Experts of a small language model.
Size: 8 layers, vocabulary 8192.
Below are experts of layer 3 (counted from 0) of a mixture-of-experts language model. Rows are named router (the router's row for the expert) and show model dimensions 0-127. Each number is 500 + 40 x the weight over its row's rms, rounded and kept within 0 to 999. Numbers have three digits each.
After each expert's rows: "mostly gets" lists some tokens that are sent to it at least half of the time. This comes from a sample of Wikipedia text that the model never trained on.

# expert 52
router:532510526486462437441421488508548565487486457559572564561528532497567519482518458537532502484538516487518490472570482473576479494551477527493547459495466486470547532515536453554468510501468513482537410548475519470561480529525565466448468570527424516440564512461447521502536507476531437510489523425504439586570505541494449513525504542551544473463550551451522540505528492519494461499569
mostly gets: " not", " ex", " later", " Ros", " Grand", " Ed"

# expert 124
router:469491503485518479446499487477475538528546490516526490585498436526486538453489473556464518473561535446431539436515534518515537542471473597479497400500585431557526549567540558481395469551543466455525523465535473527440519503435472464484432458561499503515468535521451509528475458454542487455506512492482547469512441472557490520423543478480451559505549462475522512472530487454516500504449
mostly gets: "ions", "ists", "ized", " made", " use", " support"

# expert 61
router:488478529485455472531499512543496466550505477478571542487546466509562477543402466552413572473565498550564554493510487433479504484546452509488447560464458509499499502506510433457461451423547516495504554537446488535442420533436458491520514585551507476478483501520486475497536470481472577536522529536449528499459407485539455524429476461530463511480518496513513425590490516497482523520466
mostly gets: " of", " by", " for", " from", " as", " and"

# expert 26
router:550418504490445471434513492493510549435482406447473563489508515547511478516478430498497552536562487522524505563463461494488486467543541542507487520442504470454475520512543540505537536466624477520455477415514544519554469565461447506496445505457531569580499492474485447539462440535520456499478448511503455444547531500499539475505550536531479502507504528459487468446501505587523590460527
mostly gets: " his", " are", " it", " were", " one", " two"

# expert 12
router:521496546484554518514502517493533600450536458464451435512510490489507581522526471488489446536484449450492531455490510460423547460550476477527563561526455523522419472445509530492564538478619459454484427477575512451473504504490551585501474489480508551572554477494502462549523512521518531510481550504466500509465502468450539511442460479481404540451492551536487461518464495466450485549544
mostly gets: "'", " Ex", " x", " —", "-b", "5"

# expert 56
router:557496507446432545404479528479569459485570600490411393529547515551491474551485474448484474531523477499457501532469503485493519488522484511466499442538439546566514518506458479515477462566477467533507506507472521487502454534471535568472529504464530462581548437507448539474511505503531496482513585523527514437549445496454527460514517500549503463535534514545502544537450448431453494428452
mostly gets: " In", " out", " No", " At", " Be", " On"

# expert 115
router:521416496461437495532589474490532535473524483462428503390502542507448511430451463489556410439538459480468531475482539527470511472485482522505554559435485481526457498518508553543472504601473501552556522476425555514502537464501410523483497484439544472503552513461507485462444527530445495541518532603505522445493470428499465436531477528530498467540517485467488506484499491465449515477495
mostly gets: "ical", " Gold", " right", " front", " Battle", " Silver"

# expert 4
router:499532477477443532487482417545534552418552511574442546460443507514522465556475561528419523538449519570495440453514484504500476544541485548519497462513440452501449463460453508525457462537559497516454544562447459532467459537474529556513581512471485485541522505514538472569534472524483526504536534498469496432438533459494493546449410444442469491461461544492457430539452488520527497511485
mostly gets: ".\n\n", "==", "===", "==\n", " =\n\n", " |\n\n"

# expert 103
router:547452480597470546445495501514524504488511456437548565560530492508485507451483467559548458548493476486419468511557532497479472555461503540524488557436454486548507473500603481529464461517409481520563521474541541515486481492473463517450574473423493403463495439552485540411534489507477471494500485580514561530526506566516557540550488555497464471479539475545507515508483520500533449494495
mostly gets: " American", " other", " North", " British", " public", " South"

# expert 27
router:541515445536510509406447463475413572471551492424503498507486525436474526492478519525537503511524504504506513522476460437495512542485508452499524490516510478548458525480472466550550550524483538477387461470522447475500460387523507567503471558514425527463529530494587547547410477496514499472477534482493434508441494424448512453469437494549480465527523490564529447501474546567524466508490
mostly gets: " N", " d", "(", " Par", " Pro", " pre"

# expert 70
router:497542456477549490524481429570483520446539560457543496506466529430511446544556475534438465531443513473524516482481464448459539518487494490430523481545462418503466424507469564510528533515604538463456508515470482524462560460548532508533524448530504481471515490593552440482502491483477419523531457525486543484552533453424516508577474466540496512549529550446487440513424519527465534504533
mostly gets: " c", " l", " ", "-s", "-S", " Ch"

# expert 24
router:482538497492524480587520511512440506549473502538479543512458422535511411522434480458449471449430475522515545496490471464466456542575497478475480485467488589467443461505542522543511435466516548472451525556486458493477519555507453482435466527518473454544536494455518517497542454520482480507463535512427583466460407490552439488503507415485475553523512530469551511568475557502577534493453
mostly gets: "),", ").", "):", ".,", ",", "\","

# expert 91
router:544568526506546416516502531484517504510457606493426439428485522528542448461492443487536488546505476489525525499465523464522492526452515433552478515513495572463533470470423405564497515520438472453547538469533468546532450487507513484440443498477433505474537476511609484560476581553551509508562510497490463482454507455445476498541439488506509499473514488546491461482440476528481432481471
mostly gets: " Ed", " .", "her", " En", " Ab", " o"

# expert 83
router:474505521520426471540464482536400512486448527518499438521491491504492430488523472427455522486489481506521499508500523481444461530542502510518477493405441457465407506546430500553492512526597521499412494577556463553492508477515538542597539479519498522563438488529497453592543455495492526552446495553502551452562507466509473538531505449484448476549491534466534507489534478520505581518497
mostly gets: "13", "11", "19", "14", "43", "12"

# expert 68
router:477545526510540562452452485455474504459565502562532441460510543539567446463559524489505461479451458438517425430555418543486437500492513541521489508567433538508531456461405474450523513511466454439445496459476501532535501521518488497487473534485450559550534481491412506450547494543497464451479516521474566503539454512484580488512500558528592474475448541482483524539469524527464465484487
mostly gets: "the", "ara", "ana", "ma", "ya", "ai"

# expert 3
router:474470486471451488422541490553504399572513511508515446546528500452498539498530493505502556551499576433505494501472499515581484481524520510548458480528545488422491450518487489536497520493514564503523569486516478463536485530457514518500523449544565568443486477474479514560458546438476601534436510474508492479449443471524478442440540445529436573513568516546458530530557526447488439442502
mostly gets: "w", " made", " won", " used", " known", " received"

# expert 79
router:514492539544462443469495526598572501483593553513445542512476444541500450520521549533487542553576488488469492487478484484434614445532500524469470553493447490443462451471519473455445457464528500531461460556514451483501467467420508483506565474520477478507527459494479475522548489523411506496486583548438513524461476485456470538477524476519479559485435515562557518491484481467518468444430
mostly gets: " to", " on", " from", " into", " On", "og"

# expert 110
router:431533503480508534453494515467460433496499497493508474511520511520488527443513502448561559422454475477462480463518512564561550574442452474493553455451503465517519467517557563526452504515512504557533574454517504474503587455491462513530503515486521488470537442449409474467425393432536518498503489569489546530492474473457474549557526467423460477519490465442450484498569477468509538529439
mostly gets: " government", "ition", " Church", " life", "ism", "ics"

# expert 16
router:488442471543564510532477484516527439521529498520487557488560481512447532464444473518517546511627517548487476513522549464516503446549504472490438570465487440507551569539507474403530432503503493530526500536507506519511415583478484457543499469526492605489489528445518490501552513457569529564533428555542488498534494410499505437509538510543538532496483530566466504538527505477490454458482
mostly gets: " and", " for", " his", " as", " an", "al"

# expert 117
router:549490477430568379484471477579491536504485521480514501536529475476451454476520463571564513527630548427504504474446506430531522493475557484485492483443468437460540446504544432509526514480503520453549519590445506464479465495566523489442531498529482468409515551487476473556520528439520460482557468451534475514519510529499481478484478534500517489518495455497519542475467488542588482477547
mostly gets: " c", " I", " can", " she", " ch", " comp"

# expert 82
router:474489439523462540584503437536495443564493489505446469507500485479472553507532502443520500459453500475420486487464532546501559424475532535508531527497511521550478518479501505440508450503480461606438550447495519596453543555544451530567561431521516523535497515465462463482431476510459527560472494529515504421473493442410477504480521525502450509557427423528502495457504517443490482459505
mostly gets: " \"", " Black", " Green", " fire", "acks", " white"

# expert 101
router:465498561476526482558462461531423536545570490444463480533524440487521545570477448526514500519512482464460532505475515515487530581489517596521471450499542458540554525563446527461470465547556450542537571509529473545454405488447446440463502470517567540452504512473455491508493498456495499502509508541469485452485433436548460490425550445516476528549544462487485511432477512478516502522413
mostly gets: "ing", " released", "ated", "ted", "ating", " found"

# expert 71
router:494485491490488491540486492495550498491470546520514470580556533527462490510518495467475465452530528511449468522487457513441482460576520453528484509525443484481506500470499469545470523560635490528526457563569504480454490508431543506460562534529447535578500511493477549604563572495423541471470549496591547425488515499520520539550488496484510478529503552488494501501439429510513406474559
mostly gets: " well", " −", " +", " un", " –", " under"

# expert 17
router:516458472505434629484448449436466502526566518469545460528495446466526563445540509448542496515513493515456520446556472477550453596446455485450521493492484483538525546501516517502496517489483470483390511442490515517538553491484488472462446505515450526562547437559503494512509413517508512475488527463405493497531456486463502546464506435506524501506437440458543475493427444457475510532458
mostly gets: " George", "ford", "ville", "ton", "field", "ley"

# expert 121
router:487529541437480488500438572446491508525586519561561426522524532479518491495533539493525482568540505526512477441559487582480487523573440547465496507446469410535496538531526534452491531520487515489519464573527436439465524489522527461479443465457479553514462453546482522489520479466558531541491570548468489487552456543511584548497583470544469509446511486490457470470508488525417447544531
mostly gets: " David", "ula", " Michael", " system", " Robert", " Val"

# expert 104
router:525498453478595544459580597472473518503465534438516499490552471506421452464418471523508486519552539568545541446456535460467495461521468455464448536488513486495502500522539533550531473462469448444504482472527543532536502483469529520490506522408527494434425468506490560530506531558569462483544525510559492498518560552597559485532468500407498502478546507478524542512503473545545484456477
mostly gets: " comp", " same", " national", " special", " design", " local"

# expert 32
router:540523533456526462503537498462465433511514438519395530501554505559471547496470531495508529516486467426497424488506538524488497521506426451565524515469446539501524522440487519468540528433470463443531475469449482524516548444488498530520543590487469500573509466490506439435559477494443446503539496473465534557481450540534563515513499529483537431504433476432521470411489474536534574426473
mostly gets: " State", " She", " World", " University", " team", " City"

# expert 59
router:507514498533494567446495468489466473461563488452516491488510543407477524509547511464501459507494504498532528533461522515465444447455511490477479501541418418501488457519504531516572524493482516453401488465571441569600475477499529558475462499506457527516521426584515518520572523498542534470459549450562580471536491541456416522439518495513512464563440480480521538467544550517485486437491
mostly gets: "56", "00", "06", "07", "8", "sh"

# expert 84
router:428477479471519507488471573545469586477523491494514514565487467534488497445557481458513423488465557532507547496525465533524550465541485556531542499487542474478545510533543467567492485468456449507495444549505532481468472556527458434470537440439529551517494496444472499474490579518494537584489445491485498460549459573458436534525487551387447483478546507477479501433542437555458506488561
mostly gets: " April", " form", " present", " Award", " class", " Congress"

# expert 78
router:492525526494565440477492527563469492459455545481554538448409458491461511463486468513500477469550507463534444506477460481476512482446528471497410497504533478504497510528471556489536510489488478514566519456448529536494513456520489497563511429495502585455511563428570506472451512437526452443595467484486479480490534538490432493526435546419522507503506443415488438462454448593552477516509
mostly gets: " this", " more", " Per", " due", " end", " form"

# expert 96
router:458508476565412452464483516547505449487530569541489559483490497569502535477447488454444541441516465560470478555503539499499528464550558446522507560474516492464479540476483445550506445568518535543504566533463487459547435514491498476450481537457450515486494481462428503543543430528447562456414554449512542533464480523506528554477502478506476510522538566482482560454511453411501515427480
mostly gets: " on", "In", " In", " at", " after", " August"

# expert 2
router:473499560504482505482507521506522530521510486526460479534473457595571493419488534472441511480577473472479556491507547520475481546467508525538513497509466424532545542522517521521441437520474447562546551457489512435489453477443431529536471525524497555528417487455522508434420438482514498519495474485519551492457522443570492488480534480481482532558516423497483501417561519424440577531431
mostly gets: " support", " development", " Road", " building", " control", " production"

# expert 74
router:464498458511489490522489479532531490468511483557487471546555484535465478508540535472501510512528453566465484561458464442486461435547558440548474477456524475501506519479546560498521445484535495514466574563519500426444487596509447527452454560551477540526583565487502501491569553528549508488485591432500489433416516497434530528478489458530462502448505598553470480448509498485561484518515
mostly gets: " is", " was", " =\n\n", " are", "=", " would"

# expert 112
router:437488453520450560561557493522482514506563494485460498532543488544476523476436509526448485436497444535433551531504531491535458506498522579500471443521568444503441552522434554435476420532486493520527518493514488524488448479512460479491513424545515508497441480495416522526454541498538492521479543489528495475424460417497449464397530499483482522524597521484521477461471488428560507427474
mostly gets: "ed", "ated", " up", "ted", " made", " including"

# expert 22
router:446530477467458475558452521449487537449444526511482539529512462563491541532441431439477544519511498535483494540506479552510534465518472463524529520559511596448561482476558460456544439519583561530538466534527521498557526476525528454532454549557519553459447548513484493502498445523500526489463488465482452458519581501603537514437516452495515487504491514423494506570576438539450494512455
mostly gets: " also", " that", " which", " he", " He", " who"

# expert 51
router:499505537475552484491495496431546528435494525480544499521562523546485436480541460457438490493514494455513558527468470521421515469559492441503462487493416577457415526460541490473465515441601462529518474543563504468485543533460517491427510478467547537589533491446571428493559539534490546446467510497484535430481448485545519476472478466516431497440481567561479469496536531494512519521518
mostly gets: " −", " +", "°N", ":", "):", "|---|---|---|\n"

# expert 67
router:490442485482566456531488526555472512489424536478503497504555511521441530521494513539459550456568563542527544517494571414575502442535467547454528533510528513495533520550508451514497462516553513486533545495472562479504443587513452503483433501540500469407525512520421455492462511488546504500573507490528480496477441499569491464409522481515500550514529462478627551533514491548453493465477
mostly gets: " was", " had", " has", " and", " are", " be"

# expert 7
router:532480489519484521522442535560516513566546538468546524414503520520552518479453514503473530432501506484521504489505542410473499472536505536486465570495543572520533538544525552482541468465455511526488532514481589506499462616445500504418526560456503476476522509488439559461540509482451544492543552536437561485450430513544517446474554516564558513469523431575522444496443474471472488528479
mostly gets: " de", " between", " about", " than", " into", "ous"

# expert 10
router:484451507555460561529481531564505503511492448508534549540548517543523495527467514558479497428487502575515511524507542468460439445551476570496458516503522512427506532579470572533477479568478508496509521489568566541585423508490496451450434478462551521496484539560404529529456560502511478505518482474467476504430486528505518480497570515540551522540541507500494510478395506541522554475415
mostly gets: " also", " the", "The", " this", " been", "ly"

# expert 47
router:548520428554505554497451455490561550533410526449533504510509516439469555475536466508574449505468472513527501480486456486467411502443485461531536507440456523569537513488513423534473527527459526467462519466478512551531485542467514484416490447427457536548562460523434508539493503495495488460476445478494510590477533524441475549484474578521542488507483466535451576531503562532497550463559
mostly gets: " music", "act", "ai", "co", " per", " Art"

# expert 80
router:439500513503555489476426488494593547519553489515472481517451501546527486504504528439523505489517483509463556470456439474448482505548588438520512528554544509494488515465542464508500425463514414521505511476522428449458462562509571569517483505424518548540467463536549510528526457493453492504452471472504506507452510498499516554509417444466507454443531559537456443429504462484546447572584
mostly gets: " P", " G", " St", " V", "/", " s"

# expert 19
router:508477474488488493618588562533563526513539506472532448496537477446575468488476546502522518596527509519473477461473445539523519520498509498541487504468489490454528489510526523488422514516461475545557467505485526582471508566486499402501588479485596529528485499508466440495562520508496504441563506510455537474545432542525470554513436496513488527449516483408487445441459493500440466535476
mostly gets: " This", " English", " these", "ski", "-st", "Scientific"

# expert 86
router:460489531447544489513514516441495495506493510480461507509458506496475507500459489449419544523518531506515514492500509512505512507469493448531463482436559504498567554541513550497488457561618514524554505487431501497584490422467590546546447499481480538496546478504563461451447434514444490527467504450501536473578549420516475529505482487436538499570523532443489504525608451439489554476430
mostly gets: "%", " time", " years", " season", " series", "°"

# expert 69
router:459456462520503496440470441537531524461507530570505440510458550571506519480532520510434478559509490481479498492486444532431561482465555508555506538536440509544498515419501519498510519527626487493497493516532485485574514448490547564472507472513569560633492512509526486516503513490477596491488483519572485504507522465494537504564506528500502493490511591487440491415480460527544457539572
mostly gets: " ", " Camp", " F", " G", " re", "   "

# expert 46
router:489496480530506445420508517526568507457486458476426557473459537572450555490482495469500506581515480505469473466565509502547480459556547442550544532461518522506478471454555519521479510571554519543516506447535513556471475554504482583525515542400530517544465480493439430554465427572504542461523479509464449514525569531548543497479547500542471507454494526485412503454500473539465508526569
mostly gets: " that", " which", " he", " it", " first", " one"

# expert 109
router:476518486486523487440452470477480545531503528493510486496529515495469551507482456519475467499472488486515537525534445448555473508426445531536502456505470463476525455518516473521478484477478571457477518435556417493535496493526578474460469479472477569546478445531531480481519487454470499491436579497492542441566425549600493504426555516572504583500577498438491547453554596521529420482531
mostly gets: " York", " London", " Ma", "ham", " England", " Paul"

# expert 37
router:498511536558499508451453476503486514431511470548479510508401550491543493428547519505530498548507492455455485516511494511458506491532537425508530469461504456533544530435472533544459493440514484487478450517513523471413520450562564551474535527446450492442519516546553524518507507461536483518555466523504483518507489563476601565534488525461467449463506561602432419430452490518480476526587
mostly gets: " O", " Y", " Th", " Sh", " Ch", " G"

# expert 65
router:526532455472467528537478580473524532422497548502498553533483461515536524517497521495458534447464463519443562534519442487491443489509494498535520428512446509548521535486507490540465450514445572478479386447503489499545528514505502490587462530519533460550537434487542527570495536556582539473547516434478573473519514392503416518463505466497489512465541481436565496449503494542513446515474
mostly gets: " been", "ley", "son", "eth", "60", " son"

# expert 55
router:498454481456566444459543479569540467542496491523495449516508483465546462499512513501491512563517494473474471541539527552484559467501516442520436450576453471488523471524484492424489512534449463459466464532441528482565464502515595584446511519586517497530503549464561551561490538530521429513469477508513480490604578514478498512585439529541519477432480462492499482474448499455523500435555
mostly gets: " Br", " Al", " re", " Ar", " El", " Col"

# expert 43
router:493535584436482481552482470447502433550523523482417447533508523562517449581452506415522534559456452454510444516475511559475474428568515445587517505536504549531525421458481563498553505579477466519469437544475446481507459508503502562492483547487531480508465492472498535540523547462463491480518508523486485440558455534452483515522478516563449446460440459520474476492505514525477526455552
mostly gets: " B", " H", "I", " I", "B", "-H"

# expert 120
router:504556481537566492440461419513471539499496493513574536516482523491434469496491406575548424453470476477548500478492489492492515456448522531445462578423509514497488430518483429485482518432482521445454444465520547468514451530519424451446497468457493532438516501492453531472507459499560502460495487489456495580535459589518542480525445572527480531447518554546451533468561492509513501524472
mostly gets: " An", " public", " Roman", "An", " Al", " Public"

# expert 118
router:515484508464443535553461559491517507453518480468575526514564503473569499501551511487546486524518447536469528510546467520451468545527554524477498476525485467504564472478478512482460538462460475504518468545466537548533533577498486418425540390543455525571489428510589519466609510563529464494560464495436505554547450435515469549523529437489551491503509469456459506480480479477533507541460
mostly gets: " Al", " r", "ina", "ka", " Union", "ya"

# expert 122
router:587461513573512504505533545544488535498495466500452542448548515522498512413466463542561454478545479509526490533566518485485404459504449529489483496438486411510521513549530594531503491531456454605551473512508556540552442582431491549455528494419536467481543530548447484481503526506507535497514458483469475512453536507553568444531510502525507527528524464542471426450496532543503497487504
mostly gets: " The", " his", "'s", " their", " first", " its"

# expert 126
router:490493563457517512497468534502506475463461462555467575532501465576546503508539514511551524515543567517490445559434458526472531441504507508465495522487488408414530557526509463505508438462553569524569529467497525480525534503520532451494422477557559567500555620477469436479561486496517534523515518434520448457499494465513538484497551571496535514525475562450525556553507514548513554484491
mostly gets: " to", " is", " was", " also", " are", " he"

# expert 44
router:516457483487453550590440534473532510550537505510443468486519526455503500459484502446466578527457451537506569497448562537444460467490489500501598508462491552559503562553500562474494446577429457550530492447471566535492579555454451501533477492515489425536514495533457439542482415544482536565449534505525477485481483479535501490508519452511455473564479471507498478508477519445432453487519
mostly gets: " former", " some", " late", " home", " Brown", " member"

# expert 34
router:441527447451493585514447420498503469469444412556429509507468495497503512535464559527502436560451433562500489479558469481489457542472552474531538501448523516491507491504505495528571409472514524460440570592446497471488511541436475534520512508546532511483521494435554523495517486511547501544499480489474480466426518550487458512499416505472495561456420513439467498557498468514537526433507
mostly gets: ".\n\n", "==", "\n\n", ".\n", ")\n", "==\n"

# expert 66
router:504593473437493566485485469548528559462537509527449558496460461561532534510455589512463521499565443539527469517496431508502450531468502522498540522531484548540476553482524533511483435479511546469472579516459497528520502573492561501444522521502527547531557585495559514497579471545429537550540487484524456484468513461484526482519436444423574524476445545514448558478471465448540502491482
mostly gets: ".\n\n", ")\n", "\n\n", "\n", "==\n", " =\n\n"

# expert 54
router:527444511509483472568564529536510483569501486491529484521470488496426548539434476519528509546422445462554464447548487492496525500497511555508522583447515534564501498464478507489496456432449468517474533561472479459566415490548389491507500543445522534508540548459494511523478501526524568546476470460491500497538516511511428481506400529572478490534452529532487485486477487560459568605515
mostly gets: " American", "ont", " French", " Rock", " Soviet", " Catholic"

# expert 108
router:505492486510522548428466513488565499495536488497472465534550428518457561498534482447432469474464461466435482468454451510476512445453528433539495523501496624433514514484544539518519520553549513555494507573519455468490525454443535447484471540474539548562472463466521472536554457558469546510488510499461491500511580533454571576531511508478505463480551553432452488527519457479521419566524
mostly gets: " May", " August", " September", " July", " June", " November"

# expert 49
router:551438511487417500530498560511513444533493517530538471521475501500511525604622543446561518511436495528438510544445504483498568459497522483531554493522418530554502513450520470453523499522491495565519509478446591488477490560535526547502566455507560435585487469555528542484496542518533549561482521495461479463519558498502483486538429478518440500474505513529541520488478534429536446491542
mostly gets: " No", " United", " U", " Re", " Ar", " Be"

# expert 89
router:450548452501494481530540450530447455446474468508508561522516488509492420527512512455421496553531499592531510547491501458533440533547453552513478438371490493540453500509464531478493471456552549506451547561476456493527527512531479513535487500532515487530527480469493460523490499536556476530492551535470500490530455430499457504515498430541486537550464482433563527592520560535524608480431
mostly gets: " are", "===\n", " were", ".\n\n", " ===\n", ":\n"

# expert 94
router:444526467477430541581495538445417538517500511541511500531502457535485501548414464438448474461411471539470523534521459500501509536553534425545476521558540541485499496491541464511562454443589579482443488588546536485477457509495512495511446491521499556455507493472560556524502524460536488519461551491490550457531448440549516509491455412469520536560463528489506526532491527557507460462492
mostly gets: ",", ";", "),", ");", " ·", " ("

# expert 42
router:497576605446494438483439493478462460539518469549486478508534506503498459592452454530457514546475487410528469441530520575470486482519448542525482518477523498508452478498446569413492535516504425462429524532509483535551494480557458509470486558496462541510482605515513480550486464487533474514484499438499481433541487512539511534512499537560467574490472459467461487484546547574534500578490
mostly gets: " him", "man", ".\"", "ner", " her", " he"

# expert 29
router:409499512548500490444513455563530436529518566512432499554524457554455526506436461503533491491516551459499508544440558483519529524470572511485459505528567521440531543544463500515425473502533466525477601455565486529526448530439438505528480483514517505456457514532451491560435497477533508454440509522506493515429470461514544455429534500550480573480583522483494562528502489441518459476450
mostly gets: " with", " up", " where", " during", " made", " when"

# expert 48
router:471571585521501544521510457464541545491585509511482463526438551545582494520487489517493555568554491481520511540432499564479494506430515478553513494493429485526541471498488479550571513558477543441572537517510409517497474466438515517428524517496490514548469480469506516537483507450465492494502505493500500532567476599440517499519576548543497411467473509512464479437505477462460439419474
mostly gets: " K", "K", " August", " September", " Z", " December"

# expert 87
router:546547453482455496434538465468520503437560526423421442497551471514494551467502518459389452485492490543539518440542496506469535511496509480522451481482495503489540500469477532495448477509448423492564529605504520418454489432424510479508483441419560492556543502472548454554533526522436551514464512496489483479536499441452487504523482442466513468441521545525473489496532540472486563552468
mostly gets: "°N", "″N", " %", " Votes", "%", " Total"

# expert 39
router:478483527497492576516506467447553525485493513453621474430499521467513556515572522478554502517461558478526492492469471500564558595449509521502531499448473519524507521551486472502406543483490438505556542455441555515539580540478486448447511515445517510567492487465425445460501471584455478504443484503454495493482498561491496529574523516482535492520427527493480554510517488533462574548534
mostly gets: " part", "°W", " Art", " Yes", " art", " Time"

# expert 0
router:483557501536478463486581494441524540448511462437462544485480515378455490479538529449426489544489470466488472505429440547508478509516472533540515471527509505509487481455450555486474530538523553512543449514552473484526587466517547517505495510441521472546495407517564491476514544527525523519467491462452504445491573509431540504514509463487506416441559506482438562492508566451565560557532
mostly gets: "Y", "31", "37", "18", "19", "29"

# expert 5
router:557478533495536425481537527609426433519506487474531533484556498446478515537511510559481528502543586465535496452503558477569502455528455479459510485478504462460518494458518478514531579455515548473506498524492491465501471495520583534558504518515476506405517546542534482543451504434465521485590512392552434571514535536497502542498521491472472503521520464470511566580520533480498448490568
mostly gets: " J", " fl", " ch", " Col", " b", " Bl"

# expert 127
router:517519519486544453510559519521508491506483562493479478444472444446438500479567412558531502518501504520545552491445523491494511455513480512503508563497380562507417509503446507476545493487455527471531536513573492510497462470545481452481483457417544460449522567461558421540460558520478564551458551539479526437500544505499449447540465483492499490522478527541463541447534593507493489419513
mostly gets: " fl", " own", " her", " design", " Sam", " rock"

# expert 116
router:551475531503477516482480424573495557485544477429534534436456492426552482474466519566539496586469547472537529463475464531542433539500488477499556476545516441464494480525456475588498534502455515556557521487486458504544465493514541494459534487501491541419532502461563482527478547501383554470488505453545482525527476482468504517551570530468575533457557481466471558560551539504444483516514
mostly gets: " V", " r", " l", " sp", " all", " Sp"

# expert 21
router:469545474513459604507451493552434472472489496493521457564437520500474510508476491505538504505503414489509543468451505559480526558477477467554395544522449490517413533480489468521505501529515550578414498495496518430450516520468526548541563464559506440503474447473536457508543490479560506477524584489520523427511537530495479542546486502430497392471489472500498456448514515441523432511496
mostly gets: "ir", " mid", "29", " →", " Fort", "31"

# expert 23
router:564511436501499456478492572457430552453560482507542500531492482418557591543504505549515566531537483467510535544516541473482556544517496511544516463526498502550538617500509569553442526490537477452519428517480478491456505447482446476510478481521503538538480491510518494554537486478574476508598498504501530461523474510504422533445509476431520495478513451430497488454518472590510497591489
mostly gets: "ters", "ents", "ano", " P", " Barb", "ari"

# expert 64
router:454515490501501554429476481457497436493453525502503368545519520542465497465534533476548499438501527475492495503519535468522449413487526467456545404527513531522535499536467533527574517549443484429547510489560446520557514421495492566485411499451437538554507510492477472489443520538499503466435522498538517450481496479486446443466494528513501441533457562561518554475541482484535522420510
mostly gets: " work", " play", " well", " ft", " Me", " use"

# expert 102
router:419468475477464489534483446471507550532468470546462532575527434555520439483495504458488527487459455572437540478454450438442521538536454485479518564528453522495478440487536574479510437435574511483521445591480522530489491575562498495529444542473485549497508444448478529537534533500506511505454557533504512443513472451509435492480491474468511541492495523550540467566432468557486468436447
mostly gets: "-", ",", "|", ";", "),", " and"

# expert 85
router:554434517559479497520538504481499531541477466462480503472506501549527464468398498547559482499568519523479554473538554552485480513498462548471532550473494491481504528584602542468516456466462472522526488561455546529560438529502479510467571536466462486429526512510426528472524496558494542580534466590483463499508460451594552486483475486511567510488529500558490427541466492583523495510474
mostly gets: "'s", " his", " an", " their", "ical", " its"

# expert 18
router:541515480501544449428515520544499475474537489477558545459366558427492451500481481548402516536414456503536462515488423483434504452458511487485495477561450436523485472455506493499507512507499504455492479453535514505440573486576575546502495485468525517518481495564572568461533496499404481496507483560561497542514528508500560536531449509502528474468466471500471489454514503460553446511549
mostly gets: " E", " H", " St", " D", " s", "E"

# expert 114
router:567544514461524479466555567477551534543491470469481582491401434530510490428557471421520503503455547442516479539476485508442525538436532467439460516525494410501494483463465463499475489500526500515508500430488497492511504400471556557498531442497550551478449571502548527491451493494443460560499416468473448520441556524453506448521552490576502507493508542498525560492491497471522494516551
mostly gets: " w", " Pl", " min", " Dr", " comp", " Sc"

# expert 72
router:422468472507480478456512513517506453468477534572464485490526485557454586510472452416521484573465453501513504539503476569498470501524473444535490493570499495468496488526551499515537514551662539537508490444485458526520480538474450440518516487563551597527486445477459470542537509502517492475466530490487482465441531479478532530515449540546573571490514589471513571538444481493531496505516
mostly gets: " that", " which", " who", " it", " but", " after"

# expert 75
router:458520483458508509511540439563447504536425535484465471481505488483389521550552440511488492481480529504510519489402537482488548456495499425488590524526492570520484547493484497529557478455487524557526503442497488473429511514490525507559482447476576490427522477468475465492430532483475531497483493448532542477501548514436474547512513503424454471547474511455527555540558547466502515386582
mostly gets: " March", " along", " ent", " sign", " view", " tour"